{
  "n_experts": 16,
  "d_expert": 160,
  "d_shared_expert": 128,
  "routed_scale": 1.0,
  "balance_loss": 0.00259,
  "shared_expert_gate": true,
  "scale_expert_input": true,
  "init_std_router": 0.0342,
  "norm": "rmsnorm",
  "norm_eps": 1e-05,
  "optimizer": "soap_variant",
  "beta1": 0.95,
  "beta2": 0.98,
  "max_seq_len": 1024,
  "max_steps": 3721
}
Below are experts of layer 4 (counted from 0) of a mixture-of-experts language model. Rows are named router (the router's row for the expert), up (a neuron's input weights, with its number) and show model dimensions 0-127. Each number is 128 + 32 x the weight over its row's rms, rounded and kept within 0 to 255. Numbers have three digits each.
After each expert's rows: a language model's description of what the expert responds to; "mostly gets" lists some tokens that are sent to it at least half of the time. This comes from a sample of Wikipedia text that the model never trained on.

# expert 0
router:158106120101104096122135094119147178075167165126150177161105142180125157150060131140151103106110156116148147119140149147134157101132126124130124175139163105135094125110046159162075023161123122151147089145178101045101127099155118143137128099113154109125120166144183077150100140084114136146061072167077119093174090145127075135064103151054119123120102130129091144129133179117160094139157
up8:107119116165097138089120133143103201125119171106188144113124165063153146105111083060071110123093188120109150073121123163129108164154092134141112123104162132133114124127066121149108103128095169106107158172096133151162173069088161152152111119107090153074096154157025146129091128115121105123143213117137176096169128205110169083143100130103131124153120122104121145072090125129081136134162
up9:132138146136143200203109147090129127116122164118180189102085149163138100104063125130108183149149112115167145118135105155133149102116127152134103096147114155122079160178098068113112102083074114091105175155135155075182191215137106189163132182133108170121089102118152129067129130079106070109130154139109191138123106147133079131119089090070132125156152140147109135136178135147107151114171
up10:156177143151093092144104119146155121055148185127122141125140089147095159096091084106123111122134118120136198152104091115094123135088157141144093093141168121038086135180132111110063122137104078153133116139230171129132119108110122160118093076056130158101179099123136107115180151130145074113080076139173101147134110097127136092149103120116151181131163168113116111110071123138118119180056
up11:126192089078141167135135111099117179075096172109136146098082085142101090160125117083103168106165099129153145135141092079103111176115101136169136140134042121125135130150106121123146114111107118127117159086109141125127165117086090090078122120123101122083140132124186053167096116081133129117118092069176137224173104140134088063102097110146151138084114154111143072131175093116193151091167
up12:201092145132138131086101127150115142119120125167146171103117155102125145201102153108181131164173144115123147147168150146137182127032107104143152102190123137116129192095105083122151145144125164073108134075141083092083088173100100103110225146114080095090160152113152163099103091138147148130057111196167139126157117174142151109123090112147132084162098110107091132113140143093122167153155
up13:102183089123045139105157109189108091105115122096098130158073154122110135136132087098089174146127128150156130119141094182193182136177151149085145121132141174137114100101131120139115091164209159101167105153163190122127134128146119098106111105169185190111148144130170169102103149193166183115116181154122141105143141147091185147120177167116073111089173130073140115084165126122150121098139
up14:162161118223144098094087175111100131151125124130194187116137135109120165163125051116151186069170153147130105095114127135150159141115134122090147095117136130182146113127079151114095088082090082096188131083117098144177123116182121064147159140114127109085148126150135120137092141102142149087147143170168210139155160121087117052110104166158131139151108094075142073073106133128144134133122
up15:168101142097125126129120150122097123157126087154118135137104145154161075121071077127218117145079109164150107068143165141139157062108166140121081154133104154080070153083108115164143059189114105151052107107164094120115110083134138102155093125091120165111145197143160070125143085107201085135130111137133135115084131074147113162123180123144119136100062108123095124103149135127171182155120
What it handles: Early consonant word pieces. Short word pieces right after a word's first letters or prefix, such as qu in Inquiry, v in victory, est in aesthetic.
mostly gets: "qu", "v", " Pr", " Mar", " pr", " en"

# expert 8
router:089109127111053122120123097188159154127140183132141141142057108139103175115123123167098170145138148086149161099188115168137126101100074177076155115151160104078123111100108113098134114142086152141160091119161141094118129117165162155116121140164113122059118139085141111153094135094132137124094107141110103148199071164085119097076107126094165075130036178137109166129058181096109130182119
up25:072122108146131185094209096078131099061154118146189092149104155103052113073101107163120118118124145129127126097138083217130144070076098116086132141132149135133143162164111103139154205157091123137119122169160148169116177076110149160165084139109152124177151068110099142161111126117086065118157113145165184128125124136154112147129100121108160130112118120069135123112094104188161149165133
up26:138133198146152188115110141139137132090114099085042135099115116145122084114088126134114164121099058162118145153116107154113104131108125131102174168153106096100139146100142099086159128128131084121142181104137161158144164151110195141151098072109109139168091103149133127113156100105190081174138117146161127134088093187095069154118105160155126052152112122134189193166181113035142129147154
up27:152086129133218092197108105114135134111115147141125055091120170182162164129157102176168126067157111121100132139102142145166081167139136092121101106079166157094127127144115111138082120127171160102100115125132121101109134161135105138113143078135129110115131097098123138125134113147174094160097123159171108220189033169087103146155104122149106176105156174100084144139103119124186114192084
up28:132145132126122067132093153112161173170154136161181170103197165140128125147142191179126124077154153111091139103191152157173141097111177131080145099194183148156167084085164124168079174118140087168172040088114157112167066117111128104124088125157109130097174183154123166134122119106070104081170086143091143121124138100096130103126144096147153092119088132121167158106137116112144135122123
up29:074139117143115134104149102157143146161154138105149116139113146139163104172203150195108084141107133093198134130166104195135156163085059050066129192130073181114119088130141104131113144100145146110132144097144163132074108106118114094116155152120156093112134121174075150109103096123100138172082092101147061140128047144136138048125147130102172133164100114158081102128148150126091099104120
up30:168124187143170099190149128134115101146143184123118147130191215119151146155155084114128123118110124144130123170131123161139104094103170106105155130164095116080127193171102155061154140095127128129149177098158113087086115142162119168141140155158119182167117138170151090150110107153166128071167093197144080151214163143133148153081097113151168112090076155147140110176136089122112177121080
up31:107093120114106129177106056120158081109187109164083122142141159144153105112166159185162144130198153164113177107091082178138116132124146132099123124134096165132147156162092099134133104086135128167146137080117105099176114132103141063132127128144112093126146115107102114162088050108068140061093129208136166158135157162116119107184100142093062120130159177114144128197103183114072130157134
up32:167105128098058132099167152147132174190166140102175127138161132107083099125133116142109117132158174129127173146132138063240137174067155200126104129109082169125135125115128101154120117144097154118152082192124169145084119145098130121118104149145114205142105143178125181144092127132071110106124146150068124171154068108094106130118088104050120123133113132149089078152114140091104098105132
What it handles: Table cells and numbers. Pipes, blank cells, digits and decimals inside wiki tables of election results and scores, plus coordinate slashes and E/W markers.
mostly gets: " 0", " (2", " ", ".2", ".3", ".0"

# expert 2
router:094099149081107127083142142129166105097145168149143170124140140181121176099112120126140130129111122120209189084155108137169126128136094149109142130086150124128055148169064112150067089132132093122170089139181116073094070127124120157108079118104065058121102125088188122216090132116061128145137098158121123098150077114109130101100118116116119110097129128131050107143120148086189134146154
up19:149051133171106126129124177143150123071125139132116208118160175145108116138132176106103143161131161113194085117159135118144067100164185128155166105138135068144098113125171122163162104172112119100106136099086143058080108150128140143171120168115098143113089156191096150156162167074172106181121111113134188149179130137145080101102149183159091112084096148122155146091065119143165131114092
up20:135110110146041138102152123144173162136104130171089168119115139163156122113073150119133156117101101095160106107093141109081154065164143122098142143100100096201167159164141122095122160139148180090168145115158145075100080170113163103108161091114121113116103109101168160151095162182174196150109102142153089150178165129038165160122137139119114109089070095068104132093114086148117120138068
up21:128097033101149059117138095122130096086086154165114114124098112106043095141067158170098116130148111158178122118180151169080130104123031133106131109063123147149175161178131119163168156061153110121206138172142091170137145099135140146138166152155125130118129132120128127228122122172142105068126128124132154119161104110147109120120106098150137137168149157122177139147108131082122119131118
up22:154068134137093155167168104147177172081120166121127156094123190131093157116157175072080139127178180088144190138130144135168160131104173122149131109162186115155097164123124074092076128141171106128115113171100131134143134145124162157129161156086075146097159050149104146160126166139086149165072100130121098118109162171092102117084125140067115085181182095152128140198157138130154133144101
up23:162135126114135096098158159069111115112137105144128175051128116034117197121157213110130139077135158139121176157142162187099146124094119131146118092168147175106112136148137071102169098078123123129093171080100121105141106160137131100136130166140126114147159146069153108186125177171088109104145129146164165109109142139107087150158114122095129190177188124109136161147097110112197065105100
up24:098099183163137056107109123113139131133092129161119107139079180109128135107130132071141136085130148121094165164153153174137183143089167164145126128120161189155125109158098151103143137127147053111106126135137149142143118119129151167192145157125141119093058168185104133134138120129121099121109146137149172126090122159112140052102058123132091146076095158098142100142111245172210169155109
up25:132120138175125074169116136154112135175118129159092095138090088064079158088078138127111097127136119147149133185113118164122158152134078057131103094176175167145145134137120134140099114144127141089154083138177132160124107159139159140132080096120128170219157166071134101164177094170058156151127135180102155159103154139084169143143120108089086061125180097098110119162107101107144109162197
up26:090122123084198119156139142149161122177138180164137152134124118117125121082050089133071118133088169071132154132126144079169110123052164116136118185127088171120152149169176149147127154113127186086176115147159145194146109147143178130139065129139080182147141166102139181105071164181116130160108156146154132118109123160143083143072134111085200129116162153095109138153130086134112168136150
What it handles: Lowercase word-initial letters. Single lowercase letters or short pieces that open a word after the or a, such as m in map, martial, mill; app in apple.
mostly gets: " m", " c", " n", " s", " k", " app"

# expert 3
router:133104138122142120069181124092100133131140145112110119140122059104137149090084128144144128106123142122147150126113105195143097125171081092126155114152137131108090172143071130127111131128067071135173089099144082062099097124176107144092107126121118122132050154130143069178071134098073104095115096136085088146143039143083111144078066106095159112134086146115098166105165129113202086140081
up25:085128110093135190123089065155171157121085127102129188091099104143082129128122106179148111141141140183163066089176094135144101110122166167171168154134133162153167126124103100090056099150112156131147150127097112137063137167120116179137093119115082140120087100173116138164116089142065112188111138091110124095092094162140097128111120162137155089180082104171204129172194121113140156152152
up26:133114129185105117185110143111124101095074098128137144131177121132114084158126138187102184145070196092137144107148137154121105180127132165161152094162164141156118136148089168134167081136131137137165053143148127077112131100203115143214117119132117105130111136163148115085135082077125178186133125098084156140131095123155113142088141125095097092175116192113159102152128049138152120065079
up27:090096126089101185114176146157095149189085164110131174114114117099123135119141154107130181088119184140149153119103138178086176050113175133167181168162148149170137094118176093126164172100163178101130111125172097076140114159165158129087152123116086112124103059138130111164106142140137126095116128150178153126133133105120092117116106191149108088123132098165118094155168140150124114091009
up28:140189091129143160081145162123155108076177144127113101156117113128119114110143085075127134098208167096160142101121132147065134119146124105109086105076110114141082108139150134149141182165086145147138136149039119164134080159146098125086126115122093110171146161185159150126149077083112051106165151034155107103140124166126113171140110149080137099188108133124141087143108114086105114203108
up29:120127182118094106125075139107072200118122124126169126116099181128106155084136088116219104099160169145147125109091107161080092123146134050151157109169130172114153105134111128163080156144117138146155139113092089121105143108141188173118148125127120060055119156105123158122135138122050150189084139123073130071135120118143168100103122189126109108130147090090178079151103148143125135086186
up30:131181108160107089119147146076111149225209137149133106101165183083089156135124157114087103131138124181189145151150104103108120158134182039099115139165118137166170163110137136165141111127172109140155104123145101147169171074146099169155113137133155104158097178071157161134123141093142128167090110147114079137123102127125109110164168104166099095096164146152125112095090127115072043103116
up31:164116137129055065124067104161120081130117086174111113132145117195134105129150148115126158137051108096124093126090176145141103184183094111106099122103114132130196139118080165099107087151135072129152106153100159116087095086086178126154146165127089092122092092097135170103159180100108174114092153112049122080133096132142158125086110062132073138144105094152152155160181123126138140154116
up32:091119091158085131128087139085149155143086156103076197100116111167144163151097060162111148189078088161101128076122145104163117197141136155128127135127119178117151129105129107142144136085135093190150127147149160174104130119070116136149178150106118122129156090100106081138115120079126154145137141075192168028133113116163118122103106104186119084090133087099132175068181162121169115129128
What it handles: Punctuation and table separators. Commas, colons, periods and table pipes, often fused to word endings like es, or ), plus == heading marks in lists, tables and infoboxes.
mostly gets: "),", "er,", "a,", ").", "es,", "o,"

# expert 7
router:112120150173092128132170125154115087155168099126120136108098135149153169111070150125091139094105126113138117133099095139158119097147112108130180139137182153127118161095051118099106120130091119159128065118165100124084123173193103140105085120156099063105046128118158096149110118138034038157109120184075122127083087147143060114092099132081105118124133129157067119088126173097180115133129
up2:118145058098162067072132129096119130117088121158105125071112135087149180078122171086152096087134128128165122146106147162101150107090110048165124088161113129177141184149187160103169084117089147167169168127065076042119133164156082124117134133115103143117165122113160116124161124104175129124080122099144148086174111199085126091139104141097126158139098113106142096127160074132108082148117
up3:130202111112076145132147107142100070156093100170136164090065123150124131113163103134129097105128138164134165118132094128146088093098185088124072152138159106077125179099067104186103103150085190117112068105164144159187104187079092137079168138085154125084095139082148110157127082184105103128088137187150092154141141104129123161110101111144154122123129166135125122107138091169148154082069
up4:107098133167170135077139086097144195085113139202138094119078104114066120116165161098153134171135122141173106072128086113144152105060108140125148086140164125124182105169149130132140076117107131167142173155156119161106152111123092172115107082143123142125119147186119154110101140138179146118133155166195151119137169148145090177150127174131105171091179168178113207060136148119090167177150
up5:153102088171138165116098110169137124116172137098192091104114166142114160138110135119140145074075132130106157155138131116163133181193143089070111112096180121139115138132086104171162103155072108114103084114105122133108149133103119145103119118073244097160101138141057126117102148200118160118125076125134098094163186132112142124176068139146138148127091126152180106186101176151156096181121
up6:123134172080143095114146070145137199117111138096103161163068149115134119167093127156151147071155117140124135143144058136085090112134167077147129137140124102153140141115080213103146112152102117122082112105154133103108164147153158160124075136103086107127148156102134074137191152092094116118084131165098123125136081089113131136206137138137169110199131055086112162098162111191094117144050
up7:129125158149088144071176119166180149157142080161152144171096148076152123107118162129136130150177110072121124167129067143151142073102148147070094071165145141117143144107129142106126135149119174147142125123064119118138130090134138071092153168124145190117068158137119123149134093120152084133144179128150234138096153171112098117077152156151130118137095180142119175068086185106072189141128
up8:095132114094165103130131145042133078126068170100098184081076134116172147145148110131138073112134091104104128157123105105155093140088159104096124099064098139133122114127112091124142120131147112193138129117150113092115132123114070143155114163117080164153142110161128027139211125109174144119117093107119110130118156109227083087086086143094175154086072096158140162145128090143132122155098
up9:134128139159148128158125098081102159124115062163098093118114070124105161105090207169063080110119124155135098131114118098137148163228059099163175122081095132152095133103111128131126123104158102127080100128088105175165147166115101097158141140160169142150107152135194101158145146100164108108115212143123123118186143118144084101083126157166137102068141129151129115145155185171157088146173
What it handles: Copulas and prepositions. The verbs is, was, are right after a subject, such as "Jazbaat is a 1980 film", plus prepositions in, by, with, at, during, on.
mostly gets: " with", "In", " by", " at", " At", " during"